config.yaml
d_expert: 48
router_score: "softmax"
routed_scale: 2.83
norm_place: "pre"
norm_eps: 1e-05
attn_scale: 0.177
init_std_o: 0.0055
init_std_down: 0.0055
optimizer: "muon_variant"
lr_mult_down: 1.5
beta1: 0.93
lr_head: 0.00999
batch_tokens: [65536, 131072, 196608]
z_loss: 1e-05
max_steps: 8736
Below are experts of layer 9 (counted from 0) of a mixture-of-experts language model. Rows are named router (the router's row for the expert), up (a neuron's input weights, with its number) and show model dimensions 192-287. Each number is 500 + 50 x the weight over its row's rms, rounded and kept within 0 to 999. Numbers have three digits each.
After each expert's rows: "mostly gets" lists some tokens that are sent to it at least half of the time. This comes from a sample of Wikipedia text that the model never trained on.

# expert 102
router:542546529522449475571535427478544529427460476552576485465538459523523464534482457499521460539478435498588543524570563524569534545473500449499523470612488517476577493521580412542484525568528566540532552483583504482575477440559483566505558512566426516427508527526489520552464490583539540501
up0:473520436485510466479436572468502516446467573572527475525471449566484536422464458534521602482560552510393556464576458463539497403455529574483435464543511465554526473385574482461493542515496485483559592511482611503470511476459555547455424461455509490474512568549493440476594526526593448502
up1:454416443506493589616543498565467576433555468519513464536434404530501471501470563443549459532501439467395586461458501565480477479575470489447587457528519606445400489539467549447476500446343529430460548571526566453483542400501481542534522501505499484469476422535378597544533522476487482454
up2:451443532503432547496541553472477513451463512595508559480490515513510531478572500478460548493520538465531433519591547550490581481509483408518591544472474571457550538565447456527501470414518491399408445528405485456540508459448499526559579496500562451470446557410540515560484421482552524486
mostly gets: "military ", "government ", "economic ", "political ", "legal ", "financial "

# expert 16
router:565522519459466522515521409447535581510400497503541390474508477499473436459296391545522386515484463497473451544542578540503536485541533491478520528560523469395475545453582515513648576486571495525483444532554482487467505544514458553437532520531543531480589486541542417600523445510558532585
up0:539459523460538528483479487488510459553546449472534371480409509509565542527390558543493497516555383491568557426451437556455431551433456529502457452489518536400514496478450488393467523531493446479517529481590605472501492475429465584546533470471485404571528466454446480605466488628491529450
up1:545572468543507523571537492481477438463547580435474565489435531606547474600437487592522561423411533635508551508476634418541531456560443527488487572519449447542489573550422604545546486551547535547465522529522590449577417544661400480443492491466523529482530507561457518378536566483480503463
up2:541534450492491423567425490549486464454537453495435597481501524534527424476500519456466477567562551531476477448491530524525486472473470534533531421478493488497570482443566455422549420534479446500451392497494441482544497525525496495482543456644444537592590512431577532484497427550582538412
mostly gets: "om", "g", "Sav", "band", "oph", "album"

# expert 39
router:520511471501474467566501454460497549446470486560549515448471405507522479517399523527469504535509482452440507546531587454569543509491525545524555476570497485459543573482573360504580510551529570541558568558551500434596491485498519530446499570513551548521603536507498436546422471535451417440
up0:495471547551548511566485463500443493493418540531520512519495532442508520575531446577481547536523563434420498461526588529579574492512504510509494427398559516573511461411535454456586507603483524581454525458479503446431486557477635505472467484468609577470517467526481478367443470464380462470
up1:463583462522514500540469486488474552470558494522527586452517535437539499441546496454459514520562459532493524495503543523479579529446530513457531534565462558566554515542456361494474558571579610482447503415493532464518511521478528573442582486494525489561496489370429410506516486480501487408
up2:407586519502490407466537513461488599546526418551569510493511409561438564436438455524488552530570374483465564583488511463473453478562426568542537598579437496497503597476504530469447545503494591413434490540484560556537528447496527412496453518529489456501556501526516404516572510550448445461
mostly gets: "aircraft ", "Air ", "RAF ", "Railway ", "Squadron ", "engine "

# expert 2
router:530548515469459515506557439475527586452435519528569398424603490546451531369509456553483506500487517560528450549556443470542499514531472521521548522605542558410521544490583428490571492592433434512544596516526574417566473488557473586500502558574437562475486515565531505520427488461503478518
up0:521498557535475473436577483449453528496461532531540577571508510434478563519428480534484528492498534490557520456523465442487473457535572429598468485650420460512589501404553451514589542560484483538547518601515496514543546431538492543480502546462472527540516505504580510451493515542418546431
up1:560526416540446535555405529612509579495461576567614550584524608485507544505453470413434432395499507443502504588490453408557526474579444555471558431513494531479423474456454571587438412539467463522415504482537475543538595533461558555470475501567535394605435499482439458537435521548470499506
up2:471489539424515437591463459569558504479511512486536467448548620492508517483508554544507492562484467436492458614474505530576490449511515502449569627503448480520435640532482541562518484497535483592519502503547522535560422453501563458398488468551461432568431549534537510530539525488433500453
mostly gets: "a ", "largest ", "main ", "annual ", "This ", "another "

# expert 93
router:526537476468408482521576581501526495473486487485508433463489470555461441375344467612485445484439524527482532540558542540593511510509535476504537405576579474507518565563601516499527456563508483536545520461520536415613474451525508540453579568533465571476559457559476574545465466506478522543
up0:461461481499488513397462532483573486493397431554467508522529398538426500470464462530501453478476454572529530535573438539571400593479497420486524459406641535380491529553515521475430652468450477475526522462525543395527549511515533502484546503536502471443425483503531542537503592418467474554
up1:453581436455540499465497486501463429464508493543537493553518592533563540505430481442485545569471423466481467475539511483544482525402510537492578459533481484603589531483446570561411549479489463565506514561534421549562486476428559511517467498572460508452470366447501511486444549470510497543
up2:443532473549445500587506477528477594513497489504548462471562565550469482489530511339469434463458461518540535547454480483488454597480471588448494452529448547508384543466467426501355409452510445524454500445434563452436469512560497548478435475556519512486549508574525608482445527467521552496
mostly gets: "Tr", "Br", "Bre", "Fr", "Cr", "Ol"

# expert 113
router:510494528446486537478538479441474586484459465548544454510558488538479498419437453523489517518474474449570501533552592515533515542503505462527483574557575469408528535472590451436592482458526464573539574542528484410592391465533528564475547556504515535527566464524553473558423488509530499533
up0:562529577482498468528494476535485462522495531496467530436548499445471432533466548535496501538421482492507545522522513493532525499431499489532530570439478484495632426484484484524534529424597585447552482591530521507517533442574517425496534547460555469395481507515544439498546492389514473478
up1:449442503477557453470455570483437521523513502558547473504455523483468347452448470467493543507525537494503487449508432480524492489470510504472490444492600505427526560419468506486504545470428506537619498555505457419514477507567544505604467429573463584482500488443508451526486504396536505513
up2:541571537490499543560497525400465484522622523426517455523453467522563526428488519521595495460465522428610531451544539590478518503526539535500532584555491557480566578504572391482471502534367519479511501503536505648496529494511507511540477446561446408510481527446527429430512401453497499469
mostly gets: "social ", "Best ", "education ", "chief ", "non", "medical "

# expert 22
router:501594479539479597449537400498490501536437492488560516537596429557410568505422426492509543524530496464506480575485482515512472490477578503549534481532569498469511473410541352472575421497577505522514569467621597439563406476528539489499553530599589480459478555554591504467443466570555462505
up0:470498457471430471470372495501508539509545499529478352496452453427486453495451477553462500553496583552513492498515593509498447480573445515447529458383578563420473491555518394432540516491549481556535436586562440445511477511495455554483542538466532507461541503459365421507457540566526417450
up1:422536517502502537411441498470499516508452479636520521493465394525408488491524465535509483538400544502446561560572516503539520513446465521424484491425487543417508570519549462492544502455527541362573547484568465427400444444477470440550514499581530531592469498521496544589434439385464551469
up2:612599463526513529559533506515510511525466534501450498591493474573442456377508401538531462463516445516460492535441471528465477596567482494547496493639490531611542457460544429489455527631495513504500531519512571509528578526487480481444451502522579441457450546490475546460466553506532539445
mostly gets: "would ", "may ", "can ", "could ", "will ", "ran"